Experts of a small language model.
Training: a variant of SOAP for the experts, 463M tokens, 3533 steps.
Below are experts of layer 6 (counted from 0) of a mixture-of-experts language model. Rows are named router (the router's row for the expert), gate (a neuron's input weights, with its number), up (a neuron's input weights, with its number) and show model dimensions 0-159. Each number is 128 + 32 x the weight over its row's rms, rounded and kept within 0 to 255. Numbers have three digits each.
After each expert's rows: a language model's description of what the expert responds to. This comes from a sample of Wikipedia text that the model never trained on.

# expert 8
router:090109053104147198178169114171159134124100140157111055172055099138133158087121167097143064157143197132089182125180118078122102178185175169143125119101170135127125075114119109161130098099066131140165143115188117175162121139107158120163146150152156108124106101109127125115078138144134172160090103076095100125097076178150138097064147106183162126125104089128091111173128108208103164085137118123139121132150128113089124149148127137137126106096094162115092102148084128104114155156185143
gate0:140137137111166128133162122170129081132167197179161107105142103193155138099167195118090135191164154141139090089152126099105163133137190136105113146106129121166091098124084103142098071130194116119187126115173101113123167140082136072133203162138110183162120104154059154184107158163147168112069180122128076135156087135122140112097120131096071107141119161199098103169092160141127099109126139126082099153114112142118132115110149083134133143159159106094164137131047157133148203103134096
up0:143114129122137114082193135177099140088136096132060152110093142171094137162091146147073140121093078083155128097197109188174133124149088189172129155144147169126123123119106129104146129080167107134118092090106095176055115162099149112163156128184139142142212140079159150143104122075069107152051159081133174131157146125097127099164153202130130163106145096096133117145121196096141125139133177149141089145170111107142128118127167132071109110147078190173144104115171156116129094131147144
gate1:149142091171158164148146091125137114128117092150153157091167115130092185184123114159104086133171109177152077124198086155083097079182189124095130128081083147129137156140160132110171115143142097078193140150097141153168168124120173124140141137160208084140112166124131073123121122129119147150145191140138123097194107118143170057113160144097097094162170133143100137157172183132105138096129119150100113151106086093118077088168125193172122123118050194147113131083125141103114119143128185
up1:130106162115050140104068083122107161099059120164114154222184110149131195139147167107132100117137141126110174140139126179138139091180110164162143177069145130203045164147104155150145158114137141146111107089192172137133124117182135116079087138166106156134105140121156109111113076109169119118149152141138061113144089177144131089183113109114095141202094100143146151148157137135136083067110118133126091144099088099139161092188114113150077124123110146146149074086127089141119102105142116
gate2:107127109127140136107122123136129113139158108133118140155156155217123140133178161105149102145159097178100149164206148197120100135135216136106121151166148109147166173152182087122148094124127122144161135180159143145117092154086131094098176164074135140115172111166153095136142194143121154113096108092128083120155106145113100074151091147157137152102114111138150158110138080123178114019114055159115134096110138164078091128153165149104140104207147218122125095103172094144157119127137174
up2:084116098159118104075118121130105124147136108145104109101145052112125185084144169175146147055131181128147139128104194119114127090094109138161131155133086099138084131193100163159141156088075185123189124142127161122157134067146118097152132091155100120214087138106169116123154080106101114135154107168139162132137134168124129150158096080056162138107134169179165138133107108066104172105121098131096129100181165165185122113150125144137121163073127188110162115108162131111081070098138054
It responds to: Table and list punctuation. Table cell pipes, list-opening dashes, heading equals signs, colons after field labels, and " the", as in Produced by: and Label: Xtra.

# expert 6
router:081166143162123092084080098155152038112121101116152107078130186140115092172096127099142190107131116130120112118115114177102114144133144128152101115137121168154125174204161108077120146154122147131116102174106114145154107134102153112094099176103131079147132076156102103166108139172091117071129160191057177116130139091172109131181140119068060174144177112066154142109149094128146125106141176159090115194126145163211127092091157169124151097177178138092159135124136131159096156119134125
gate1:116156134133140141155157087106148121137133157123179178133116099147098100123151059117063170120123162089170096123170099095119139126152140184194124166123125146100096156130165087117142114140199147135136108138132154183123091153156156162133158124171096112135075149134149114057090156099121114109014120103112154135109112136161168048154115154133132161111118084055083081113122146108091095180141114096108113137045112174195144146119149138095155125152131141076130164153101187109155134123202153
up1:140090179148138185170159160119089132149099119072069099123087100163099118113130123103175152150122107122123060127123107135099083052109124122131143134146097112113160104104086088169118111094120101120125180091105212094146149116126118165102126166129119100145135115101128156187179111115165151150166134134159092171125103149051169166066154124151177162085159144160255139116119112212101124154093152179117065185108143096130123156131089147122142145135137106134148141149119119124148122096105082
gate2:090148155177104128135143137127086121110137097131132104068137155119148101070176144157113150120162154132127124163128133106112139120105165148111122098126133120185143051165135099149152155077097102125100121135106148097163132154072091138147155141191080127140060092096065099207146130134162074132085147160072151117155138128201163139125079099086097113084147134192138118227176108150187057111138143125107188123111095159124128092131118141085133132123145169075144121111103155156092208111144161
up2:106154122093109119119153128149146086177096109155085092174107117147072128182163143156132107139099220151143139100074123092151110118123116161133092170141153169105163159150130149134118101142154106104099131133198171091096084076142113144121076123085165124154116136124095098112176097184083077122128044168114120157108132156226114116102163122124101136122143158122134164109117176045154102099172163157153147087136118145092115126077104110047104080159140156168129160134148106089149072174124102
gate3:107151140148176095156147192118153155140155118086081138038072069150146108150137143118105149109161109131163146098093163124186141164142174106147091106151104206125145165171146124168192048166107114097115109162060125153114122175140118147126093133134105168188110152084142096151128182102106121175170156121164136187141143125143136155112098123123140136121127203189119136182133114148172072102086122106151097119147103134131137124102136111110138100149120160129056190155110138090062140091182108
up3:154100099146128101148146135125176118114157167111092127174114163109157082114057118174142190113116105090146092102147121160143110098151081142122109126089151127098101179127130105123091104144139123095165106112112109138115110130103139169096123069166107122152049088105096115126096194114136098138172128115183124100101095166138110172101089119103132125132206158118131114119066111089113081161111054077155155161216192186137040120156098138088183143136123126170169147134073088107162098102117098
It responds to: Content-word stems. Stems of common nouns and verbs continued by suffixes, such as sign, art, design, land, cont, sub, as in signal, posterior.

# expert 16
router:130157100143079108116093170087183104134166129073140167125120111127155098164146150146154130129129090210139140176136100144107141125136098142135130154105157140092101128153123088121129159115178036195125116082101123152080125090075127118110090213158181185114150126058181121192169171122116040199172147098122119121118094083088089171135137133130097108140136161137107147117146122098117124169124123138074128151105121120099091164168105116167047167087119159119109146146100100109165123154095137
gate2:099095125142094147107113108169154134137097128147095091120169162061132134114147102188121141152101108153108153098085164127164131095084056131125127115118141106167146139124112116128121111139123080165104139141096112077086194151111128144095154175147081185094168097091140158197109101137159057178105137166119120115110047086207125196057145143074107086165058129173132133171112135124181184125145121134136133113158109102132123164152099195161166171082116117125115135099091094090139114149083113
up2:122130165124166062139097135127125152134195095110185156166170110095176085134153130140092065193083155126109124176124083120088151126075109126120128117156177125080141117115117132176177148119161156165109171117149088124123126154116174149130132212136144161099114073073227147148071128146145110119147174094127093033114108100181102145133107147162151139141081136109100108127115189080136127178094087094128162121153133113139128103145107146121130101190126119162171185135084143131171151091157124
gate3:173108139113144123112141153110165143109123178084123147137129159129160099140120105151186093137074093155122094126117181085122106157113093134145098175095118112126148106091142110130175171131171148172078148145095178138123161191138139121143083091171116110136192144123135177103115175138058124188195143128189184074116094125162071142079135122130182154160085157133115111052122104086145114133145091118178086078103126115117095123180164137122092152081136101126151203131163129097108120186209141
up3:160116129153098125106160163124172106213128134110139136089072204103172138140156103115169153173211124137116121147141094131068145126085124097048132085130085137158110118141134159165117171163084084136165125139106110084139163089122125100142139082102073092172133171122119105131126078137152081128146133190055148121171124119086160090116155134187161118102107167160105084177066135156178131102069108090092102153174160104149145104219125125138120127138145141165074093156117138125136158121131138
gate4:094149138098094122120135127119082111174116169094160113131112141134082154140150078146146181131122094127036149143145164128134153072122101149084132168123139090178121140180139068035149155114127166112100145156088146145125108135122155137178110194123116103103103089105133160094121152153178092151090131088116141158157070153160085198116121144164134147118100166099092087123114185152144183142169062163131178112194084134139071143168151135193112082063141141150100102162085136084127141150131139
up4:133124140171142120114127114123166116066161154193108128104117147137125153167136156136115148078161124101169130060160170117101057097134168140132110145159106130138184050097141110028067072150091065126153088091170105108056117093134149138141149169151166125131104194149189178176121140099110096105163134126093125101136148123133134126160117169125087157144174139123097152117091148092130180124132150137142122128095094136135127143150144132067122064102145116167105113163164075135238136130130115
It responds to: Single-letter word pieces. Lone letters and odd fragments starting or inside names, codes and coordinates, such as b, f, j, often before a colon or ′.

# expert 4
router:137198122147111074193103150076107171141091167175096101124137114133153176138076166127167215131100141145196101126143108119064137147084069155142159146094161079113139130134099075125172118125142179087117160165126134124119136108132112153118148144184124156109112160106152130173101076131119172113158137093182109075102137093149156114112110164154163127128137177117130175114120160124086170186134169132104070144109091073119163162116083110112092150091114194106166159117181077124138072132140073
gate0:127126055144130162072139113121129104142109162161100137117130119146127197092103179111150181172114158104161146134093153142104091174108048166116056120210106169142162095118141111127169168152148084133091160144147140170104108146118137114182122186132088131120080099138094184154141121106099151131135164148123145092159101156180094123201122129140135163177111125116136102144153083133202197156101141125126111145103137073122158155105066115090142078100102168084119152109175124177104173083111177
up0:138064108122172123151158110085183156119138048108117145128089102132169116167109135166123165099081187069108129192090080159077175112144137175150136113157053106155172175075047133133091133163155153113148178081103136143146189118123151170141153104142072110135140087199129172120137190150102115133148098113185104113115194122177130126141122186174125154146147091154109154126129142150125091102131099168129166143139097085136121157131099117172114147125143150155128131092139185139112068158095141
gate1:171193120135138145170130137098100162167107137118092090144137178141137108116173138110098151149106152144079162145118081160110144155106089093156194132106121118039147092127129130135119146103129118106153138109112116048100151121194150110119105141156139155081114124151151194120164103131104118134144165198109161119101147092156138056140118126149176118128102152125144099139153163167144215172082134132188088101125080061155065145147070096146108121058105116058176083080102124138114127133172088
up1:106164171069136113109140174153119078100095183098099103102134187095104090121103163108078105148150149148138131145104099195142168152117101138108143120202191147198155149112131177078168133130113143168078152133138128127122109110128114072128138033080117116123096166148105056127125161125168123103103120115110157111191068130108128116170124121091155113166140105103106129119107130167085112131060098121143109086165132117144149144151126152169037078113152107128185174176145103191087135097126158
gate2:136114070127112129068146137095110143117103181097137055096124121130089127119048141095159217134091131159177116203085146103139125121115099117126087158138094136181194104167090117147089171116052094088141157141094107104145141128120111182130121154135090131097137133135118158149121100112080114141118100150094167145170180071112159184076121090157118135116169162123189125139201155121127165128104167176141181145172094096112127117157113150078103181182116086160091153138139103167168136151111126
up2:189106114082145093097126090117150122096150107185080081130171105132114155154110086125192168143158133107189125150123159104093135192124137104170060042143152151121163094125040153103140113114108131177107091195126102122131124153123163126145094116169153138112117156123187120047150071081167127160094194075132064120159137145117147113126171085140148103100124086126145137136192151194110123140096120093139161117107121083128148134153124103118139133104122108152133099119124140036123127177148159
It responds to: Prepositions and table separators. The prepositions for, of, on and about, often introducing a duration, table cell separators after numbers, and mid-word fragments like un, iv.

# expert 11
router:140121084091111155088141126125149149094082129126143168133159098099191145120122164135138122149100168218111121108134161074102102104144112148187072074196147107107136184122129205126129138120089141077110137157140150147137163168121150123105071113116088091107088190125100118133155170129146186149145082107119146125119145154112120117181128080176069129113102153152151127137065113190101147097030103116104098107087127084101187164114182132086113130110180120127096182132079119131114148151068130
gate2:102147090150109144153159127110152143163147129128132122165164171152187086143170135131115054168108167144106193173157091127168118071106144151171119144177096114068158139168136096129111143087127136087158112130125158144091081150178140122121127114109109189137130103075129154136181113158077122158190063115131128122117068147093099153149213107133140138091110143160094132153092111169176098162152163180168099156124061086167110180147143141096122113165106168089129182093089150078149091152068099
up2:177178137119127070137120124107128140169201144123160152102140117109147138072102137114176165140121135155142152103131133135116099135034117193167101144168143094175133104168153099082106082103102152108144114096143103175161101128144122127115170105052156172144119176119149117107107125098141138125155139112120136127101128153172114198099064129094148135169115069147081168197097148190136184087115094093132182128131130155100200144093170183187146143078170154167124103157125083142142111079134087
gate3:158140119095108161125098253151150152114129118139160061143143160118108087077123182112061119165146129141114159141137139105172102080142148111082127124118097146130133090100091108136147104094162191130108161073130126181008105190158157089139137122135129094101122169134142134126115174107169129167110119136125149125125144057166121115100099085172050119102125177073168128129069153141133180132113117161179119137147135118129134156111146113088080102176138148120083161093115177118119119136152082
up3:113142101094096123120074044117109138131197157104126140167140146119112058171085105140128138086115185147156100135162118158148107151188142117149176154232194113134140138121161085133157123132068131057161115174142109129244170107110143126129155119062112122138139104144098164090097131103152101138144086124110090149103104082133090118152090115170135139175128156097146127160132115139129109149085100134151105117165152099133089093119131181173096122117085178143086047131117156101153110117166121
gate4:095208098159160160130134105167150179116157147177126151133111121129188168129119094071136095133078075160126140131113119141091090128195105112122094124121154101139169099137128174140167127149137138143102122147139123172150091117222108155060139197096113077107093147162152194121133078127130115212084082123106108101164096180108116095134132139138134134115112192122115124066065109190170164126107163126106121130153104192059130119144139115148087126106121118083064104099166175147140123142121148
up4:130136120098141170091140135163114121075161111120171140111089113164143054134059153111117171097142125154117137156139150151088061079163119082137105116155154163080129119178125063157135084074099189148179153100085121200125160076115116150116113103087095056172161108149086080114150062127134147119134076153139117146133094133118167133117086126151070155126067160128183087175122119115117180158095151160139127161154116156189116150117126133213118174118131109093095159100100173144132113147126159
It responds to: Past-tense verb endings. Past-tense verbs and their endings, such as fil-ed, award-ed, est-ablished, used, released, won, typically followed by by, in or to.

# expert 1
router:109175174144191085100158127097198089081123133152124116098131099120107095098192093178081181092122113143112092137175180086150111133148096126164172103136153122123145101107090127138123148180160126119123126169143090126161117101107143185168066122142077171130111175162157116079169108108089150098132170058108182123163149156148097086109111157125111128094163131107060101129112144093111095201138107158115123195147123123094113164140127108101188096114143152124104153124113152123204093051088156
gate7:118148132090127082161116171153139165067154068108105147104103149112104133132186124153195125103173180118079109165133164104087128123094069121141085049096129123140132163104130128161113088164210133104111133134109139089175119099132122179106089043131160096117129093119106121082088146139141103102108140120091145163127127142071129102193140143096130089129170120102186092130112110201100067126095201177121103082125099114133131123117114150137146154180161142064127143117106125146178190076165122
up7:097162109061090078111124182119175159059134138126105113123113122159126169145100168159100164087097086136100077130194130046155092127181138105161170146157102117132148163110099115145079187143131158115147149139157100105152133114136150134114100154109118131130105147167166134115163111136105126122162140112069110050127125072120032170098111173111145162152124099136171147155164124169087083111099130134077092070126147161118089167123127129086164142157125155119125044099118136182151175131105050
gate8:203149121150135096137144186147144166104134123102128098149079116161127134083139115054154138143179136137143183205100138127142133110128119152110152169154135125118143104133093155178150107117138040127143150167120157103122115075123120089148070104141078177121129115160174151098136082105108147099151210089114149149120097133128113090129156124092250133103059100093159122150102165192130147189113149101115089143057101114169097129181155145177138157146107096126086124150169139091131129092148115
up8:082132104114129114141177135168147189122112125106092084114125112111140124135144144106151101095105194145036099103183113135068091115125138132146199167104142129189149163131101102172118191113119183158102112133178118133091144061159100118123165172147120155064099118090088157095139165097099158082089154139158141127116105154155148099177161110164137088095153187097146162184119088124155068088100136120088150109105105096095096102163189099161109148110130114149165179128142095059191123129096124
gate9:143130128109172146127155078100160173109062118141100139090103144062197117090135123122156142154067112170159160158094132135134133121159170178075142133087153111171147089084112111084157141110209080105114156185085159118153084151152171139088099105103129087137105082152134093175093092134061110102211127171103177149141132124143097104127157090134145090135096089122145082100129130115145134158185131137103149157119152076081049178141141090119132163170118148107086119188153160134113141176135133
up9:098171110151101163088138177130206106122141158101080090095120162105173122151176089149155123094126122169107143134123109137090143118114120107108118156060201104076152119154162183121158186115139125130154107205186124107126083078109090093142129169083103152077107097158131098112060115153153110108097135113121172131124170062081150120115144170051101180111124110140152119134106142125153118085184118114101099126159153102089080139096095145131156172158120102081178175149171128180123133173163080
It responds to: Copular and auxiliary verbs. Verbs like was, is, were, has, been right after a subject noun or pronoun in descriptive prose, plus following also.

# expert 15
router:138120095119154120073124075094096024177195109124108135120189145147119084117137125072122163130124148121138157139165125101102113182111142122128155158137169135145107160110154181140111112100200148153114149135188154117123087045179100122111124167081095101114122199107131114139196113142058169136127088127122096067165122174097102136117163145082110141084103130166149116135158139187097111090110185150124074136097136105110189125134122138098150151117101166164119120079141167165089083189129119
gate1:150122112120119104124158087147125079062160142181080092056119081106127141141125172064148121121098101153166169120140060121160163167109122131108103131058119077115147155165140144105111165104087163144139149174134106153174151137168113136043149149070109166151101113119138122134099031046128172091128072139086157092131076134109150108112153134160128041122161170135108115135170152124108148094113151182073060152140089118144107142104194111159095140130148135122144135150091133134128119107115104
up1:101141132093110089138114155107170199116153103087111112179154144121060140124121123182222143139140100156148175107132140122115153151131141089139092172176184136155130074086144137186160208173113094121136146139154163110147109181095107165179122115158147140149137075072082127197129141115101157178145188091138131080157106127185097120083121112150092165129138137105108132074102123161111163078116135063111121107081123159142122182182117146104082140114153086129128175111124102118106190091148158
gate2:123134161154140072109115131124136095084074116165151159207171099141043130118118142089113120160130159126122158118140123167115120162086134118134097161162198130130140165111147083189161082107109085166104090116116126167126048033135071160101132099116147063163113141080083117099165155165182174143110149130105122111123105125137120178137135159152101147132159098139120176159071180172165168155097174128111115167107092164143090116122087133176140089140134107146158120105061117083138166161165105
up2:085137146128151121134116151115115124140174160101106138110118092116151117097088152118171122180133105110152110149146170184160137134135083127168072136187130131177152127111078157185144136081107071141165168160145140091126160130130090116167080177136101165207176190155145161166113112128119148116105146112096142130188114139109081139132143102143137098082049175126105177127067118063112160107176136078111135150139154169110126168091105049149132073171204108147122053116143096155097090097130141
gate3:079138153196149149148099130083084158052143150096163213140167156158154113113135167136161139135157093209172161124127142122149124134123150113124108167166076077104123147148116131133150071101139167100099154041153118159149075150145134164138170126122156136141100068157110119069176157140120168151148127160170083139103117201105161106138099153136120106084191125132093127115177136132151081141114143182062149108077150133126195142120115101114089106102124110134155099166143098100083121128052131
up3:114138100140055101116168097125142119130154183110121078120086138089111171068119109118100195186150067137143114118139154113137123117095095150133188149120167131106120088107105110081107150115159087117178112115130065126129138142090134116098165140087164117142107100138125118073205123082131099150142103084095080107119112123113176122190124107149198104168108111136065139164040157156104122096182068122120054133144177117147172144132175098084127168136122164082173165097142154141078097135155107
It responds to: Ordinals and ranking words. Ordinal, ranking and competition words in sports and music text, such as final, first, last, World, National, album, round.

# expert 13
router:189113188076099142073090174086134109142210139134159205094148101130145133148162153069191114098179136124144104169099132149134140153111146128119130089171125097114135101132110131158113095106155124112136146138082085131117166062146100196145125170146129149131130205146115139076145103158102130109129138161159189066161175170120090105153122083098123095107116140070136085190155131104141144134133069165149100107135131077090167076132116201117127146143111139123226157157126125116115154115103106
gate1:072116101121189202098135086104126070124109085076097076192132100130139148120132095101147143170152216107129147174146090185079130098148117114140116117138156119167138153180085095148215096087111191102096111179107143100143128135110176136193118097138186165142157133167105103125137152148120139187106099130112125150114140143119134119147125134035145126091117135117124135152112162144107125107114155159173149121065114130162130118124132149195205100160080103155188143158127154070158151137140107
up1:152176124161135031179119113145096154196122133128170134147158102116102115101109103186126131134075134071149094097087087093113130129115123200130077086136120056156175179113116149121113125195157156109148127129107186088140127135079133180112104064156113140122101112145150144109151154160114168078125092129131107100156141117158118157148146096200124111140136146114057166112081079142118091080079100117110091124132167205109131107127157116198082105116137137142126111158072113077093116178105141
gate2:130120125145086070029112085113107105119142138156096099191206138140155134168093101076153132133122123145181107152134128129158118135128126124121104135116096119131174145113079110150165064172178127114155111132074134148177127125144109182181126150189087096124103155155154119161150115181074124158163145138192120116145248127159149075056078087088137128116154151089120143182135130136143118159153079125109086116119119135134107170102096122185096167162099153086077117106102134098141111104102131
up2:180141141172081154110027157130109104118166109134121152188122139105151120155183114133153090089098108125161094159171142132170155105128130070111117143147088128120145120121176064107085214166116144160092127108163094174109112182127121079114141116121091146124133083165133082128161155169111150138175075133153064104124211125150196069098133114166136119155152107179121115137077101102115115126169145195066125121155124148122175081088135138104068170134146115121122137142107109139059104114138155
gate3:146142101143104146115094097094099147126159126171124145103112123146119107087135141093101085120157130136121133139105116136145095118110179084185078113128091103171164102093181143109111104109126105094091114137092134184142165022155127174151160086146144100170151172122125171110138072122131108155076042120122160096140133166132196124150163104163135132159176101072064118142179141132143127142157126130149165147153130112142131048106195212150105081149179100120123136125168106113158213084146180
up3:143127171140136137106175097074158104101116164150087207091144166180140149096114093119081127102105123156129076203147117157203122153069133089130109169147111111135153154124154131134133036141077134147000120140141152155150117115111103113138161107148128123182114117110076120103096112162082169096142094088136104148121173127118149119099094114117108144108087136167142077082136111141073089116176161104150155139098113129160135105078155160129126113166067141165105105169112083122091166129164095
It responds to: Adjectives and determiners. Adjectives and quantifiers after the or is, like only, first, new, most and some, plus adjective suffixes like -ian and -ic.

# expert 20
router:125098124121100150179147128164132124125154162155097131082057206090136132070134111150159082095162170148182107120098090133126123139061147147112109137124172139086166084119103119110143165160134165154141120173140167182098093125109138094102152129101182149114119113099084121167085134186162140155114118143179148141132081131168156089141073089087098157097162158151135113099172070121152126004153155104161174138115127080168136144103146125176181129161159107150141142148093137189100149173093087
gate8:076157229124136155092150119103165118084110151159114118139144144166109121144170091100141100142159195149191184139173125126128098120117152148117148191128108126136167090085145079114135120196155154128139176139130143080113114142124166180153121092159107136123147133103138129142104167138106117104106101127154127190097056065127070127085157109148116135117097042126140141137153082175114189138140139091093192148157175103186131145066165152089099145109154090188161150129175124093100132098082145
up8:093109129160110152105155095130138104157146174154127110058120092122108137108099165112078151123081133104140108089118081164158116113126130152113113166149109140057198103159164104153150091171105079141166118138127150122150049106057123137134167097132136143150203084131093133141091186100100144158125204199124041097170156142096119146157121083175131117138059162137101151158135110087114108129134098093119150131174103050077189159133125124139123173194114093093132108095133106130123154122111164
gate9:149155188058118168136166103160074157100105117144188078111131106063091153073150139133142097215115155143104083166135133122195139098065153146129105132081109105112118103133161104070141105059113086133109097136172139111126108104135109109138132109124116079102115134127061091111095180155104133110099142127155165108115096164210168125083145098125141143037119115124094098201157136112166113139083145131123118107103153117181146147146183155149160145117139103153186152157103160086123163154172139
up9:129163108135106103156087173093123120114129098138115110128069186112151133098119172129142162129108073096142125131093149102025114177117091132134092136167091120165109136138131042146106149113157084153147155058104111172138148123104155125155109105090158138151197137126149133111134085096130042098173114181081092128138196141162161127103131129116122106097149109149144181090102017097127124155118144154128155063149146127113143147182090131108107121180088147047113123081116120155134095143126179
gate10:134133091083123128116155092095147118108151104158168072100125160108127123095078091190186143098118170160145160171094112142145136123115150093149088088161158123098149150132108138133187166129151087175162131071163126119131180107117218165168126135140178084125140155125065160126134120190156113120119091067122118136111136168103155104148087122116149133057081167130195139110163110131160100071120098078143103097181142122130159099096146124207160195115128075121134120168111086127138129129035125
up10:154198137129092076096087087109106153160084180089135059115115133113101131101125136103117084114193094028110105094094149130133124147101152118037120147113151122195188065130125085122114116125093131133130130126078056163161170122113147105088135155108127162102108131108087167120124118101107180170137186067151127083165158134113197121152156083079153121089085118120126157124137086167144139096149088190097157122127113158154110108097139106155103131137099121087109162168165109153144183141149147
It responds to: Lowercase word openings. Lowercase first pieces of common words after the, a or and, such as ra in race and raid, ne in neighbourhood, b, att.

# expert 21
router:148101061132179181102130121165096123126173135084133123127110196135147157098149112155105063187109087108119129091128084175157147093098139097081126153134079155166111075185127142133129098167186163129170126107139162088105100164124124121179211108141136105158159133133145089063072107144124082135079117133204141117094098149142086103142136136105103125083129147187118142126139099075126136126169159125128151135118096161174063142048190112094105113151118101176149085120082149134186153104114118
gate10:137152107120161145119117128140076147110090099181075072131115113125161093116095111132066126157133141120104139118136207139105151147134035095196176142228159125102099113110105124168133131084113102148163108124131091119107174175179183120082146101113156187118105123069126151098146126128129121081070120180131063149127086085182186125132144166106174097097112152153104128166160093151149165135193199101163127143146086105129126090184143152127113120104091140108124125102154142146115181159131103
up10:170139086110141167145172154114094117166118129127077070143087147081128127106107140126107106179109147121136203132102148141098136088148102147133053103145124109108138080139133074163158115076182090126128176128104133184168092147110115162127100140162156138161134145136082088153083113168107120161119100086074113125131141072194092144156179145174083078130058060108117120145119130150101131146122129091088162141111106092129097132070132096121217126162098110238104150172135099144130161099134121
gate11:083094116068147102177155099186072102166116144125158086082079160131175122104127154163141101103122134183135165121085125137209112159186141132154137150131115139177113151147088135129159082127145181103145139113126130086097187093112118107063102151119101144108159203151138107139128139067149108134116089148231079171124133135142106132089149172138129112094168173127176109109124103112081172098049161147118085124140145196083109091152133095149130161077097093184125114142096155131128138129161113
up11:133115108129113132102158139082141107086090100164179067055084099131107151112127108177078127117143222118155078137087184146142177150155095129166072135138150117052143204073126115062143121187112145132151105148161131146083076128101140070165130172114116138142138111102114115108109138156153116113127129161125114113175086117129150160135130052173103131131114143124154123136121178149122045173177099137172117133113083136145146131057107194147151165120074133110148119118162136106123147171104071
gate12:144181141090149074143121124093084086124118123131088158133118130126158161128113204119143096158070112174114071135147172086112125098072127106102117121095101120114126163085095167140136184123123169071178095106123137178132200137130115161154159171186137147179131111149097124105155112150107179166094042186066130126132126069095132118125089168182129133079093139150122089136157135130152156140136130090090075153092088079066113163107134160128130088115095109125134066149141183115195080107131136
up12:067161110041138128110184054150135168116080112089141135121133153052102140157106112106118149113124119151174146096104109110154134113198144100190167145137109139099095076117103138140157081200174172163095134166124154196137164141150139139167126098133189154207122127122103157116162114082092148135109149153129116134085085118113171124119096122082115134212153103126106126109138061102092088104129090138093141124083088108120116093152170141142144078122187160107160144075128096154089078128128116
It responds to: Single initial letters. Lone lowercase word-initial letters whose word continues next, such as p in paintings, k in killed, l in light.

# expert 2
router:127167157101154183138129146110215127081129127146138150154127103105142126105176123119133132128127085063156137088159116156113125105127094215127110103126132151171088164133116112155101082110197146131142124169143116072151084030126093101129086143177100099164097135075147164134098119140156113126159166141079101201121116150150138122119119194133092107108098183157158157061058100095126135182087087153111089175081143138125177082147097119146158158106119155138142211128136116163140112082119122
gate1:168178113103118144171161100124120190138067101163141123134159136132117124129132108112141113145144134139149115149128106158153177090136112137095099152113139150139133096089113156135202143130187171145129151095109133142099081137141100137135121156175080097110103186168176163119106124101195139113109066135164195113156163188087110135118144125115137137145055115219061108116144083106119090214110163113077140232150132074088160144111120123184081100129129116135168186103136137087142139081113149
up1:118107143109137061164174125137123193145121141137165218158120130068160132098103085145122127143113113152148153094150139095105084163138147102115121125092126085141164147180152104166106096111123186134134169123118096077180091115208027080182164161142106107095083137135142165153102116171095079105115168165100174157120139147118105050102172121098141136149100102070058189150146123113124112104113070118145098121090151152160096131109114129140119132151120102082160132089174108156141187106117105
gate2:149148155125150166170181139164150133120131141108142146180183103141115139112148075113125070118144120168063138182129124091160111085188188163122145119146127156113205154092124152130152146071108103124153141126163129131128078107152150146138196152202122083158146138131145088134092150095082153092070164114161082052097114144138114132140119083175160134155154109152132093106121080097115173164192112130170101193089161064108150104073076155153143111169109095083140103147110098124154137165167094
up2:181167099103154171207101114093138148122154144174090082137105142078099119135117054136099131107126134090173141127102105121120117137128152115147113105144156215057147114113162177146134125110130138097146127125094114133149090115103157134074039081121053171120103150183080112103099105088121130109115075100138142166092158122127152132133132078152151103162142117133194098173138121135141192166139119193178106126164176107113154141169150118126145108144143126137130021080114122083144139155137197
gate3:081167127172133111109149136121134140134155142143166125201100137123152153083092095090123083104117095078087081097144114133141073129020124123158161128133169150163111108185127112176131143093110071100149121073159079137099101115159169069165152101164095127108028097108111184116138128141140105143107154133117171132167140172164113125167138087146124185126118175211190137153137126116161083143114073126068105150108143113167155089162168097161103093148149140116125120093135183167143158110148144
up3:141132150141161169118095161156141132105081089104137142115203117118160170132138103125192140117162126153130149153110169138138131120106095090071125119084060137192046131126079162166119115101139174147171102168130142140108128120168111116102093106135054120155141170151134143127136112098074107107104128117106114120129135190107111128137127118136113098126142123098153129166179190059217112144136121107064117139125026086047132147171103120166167119102167073164162086113115126131069147092127170
It responds to: Name and title fragments. Word pieces and short syllables inside proper names and song or album titles, such as Be-a-utiful, Lincol-n, M-uk-herjee.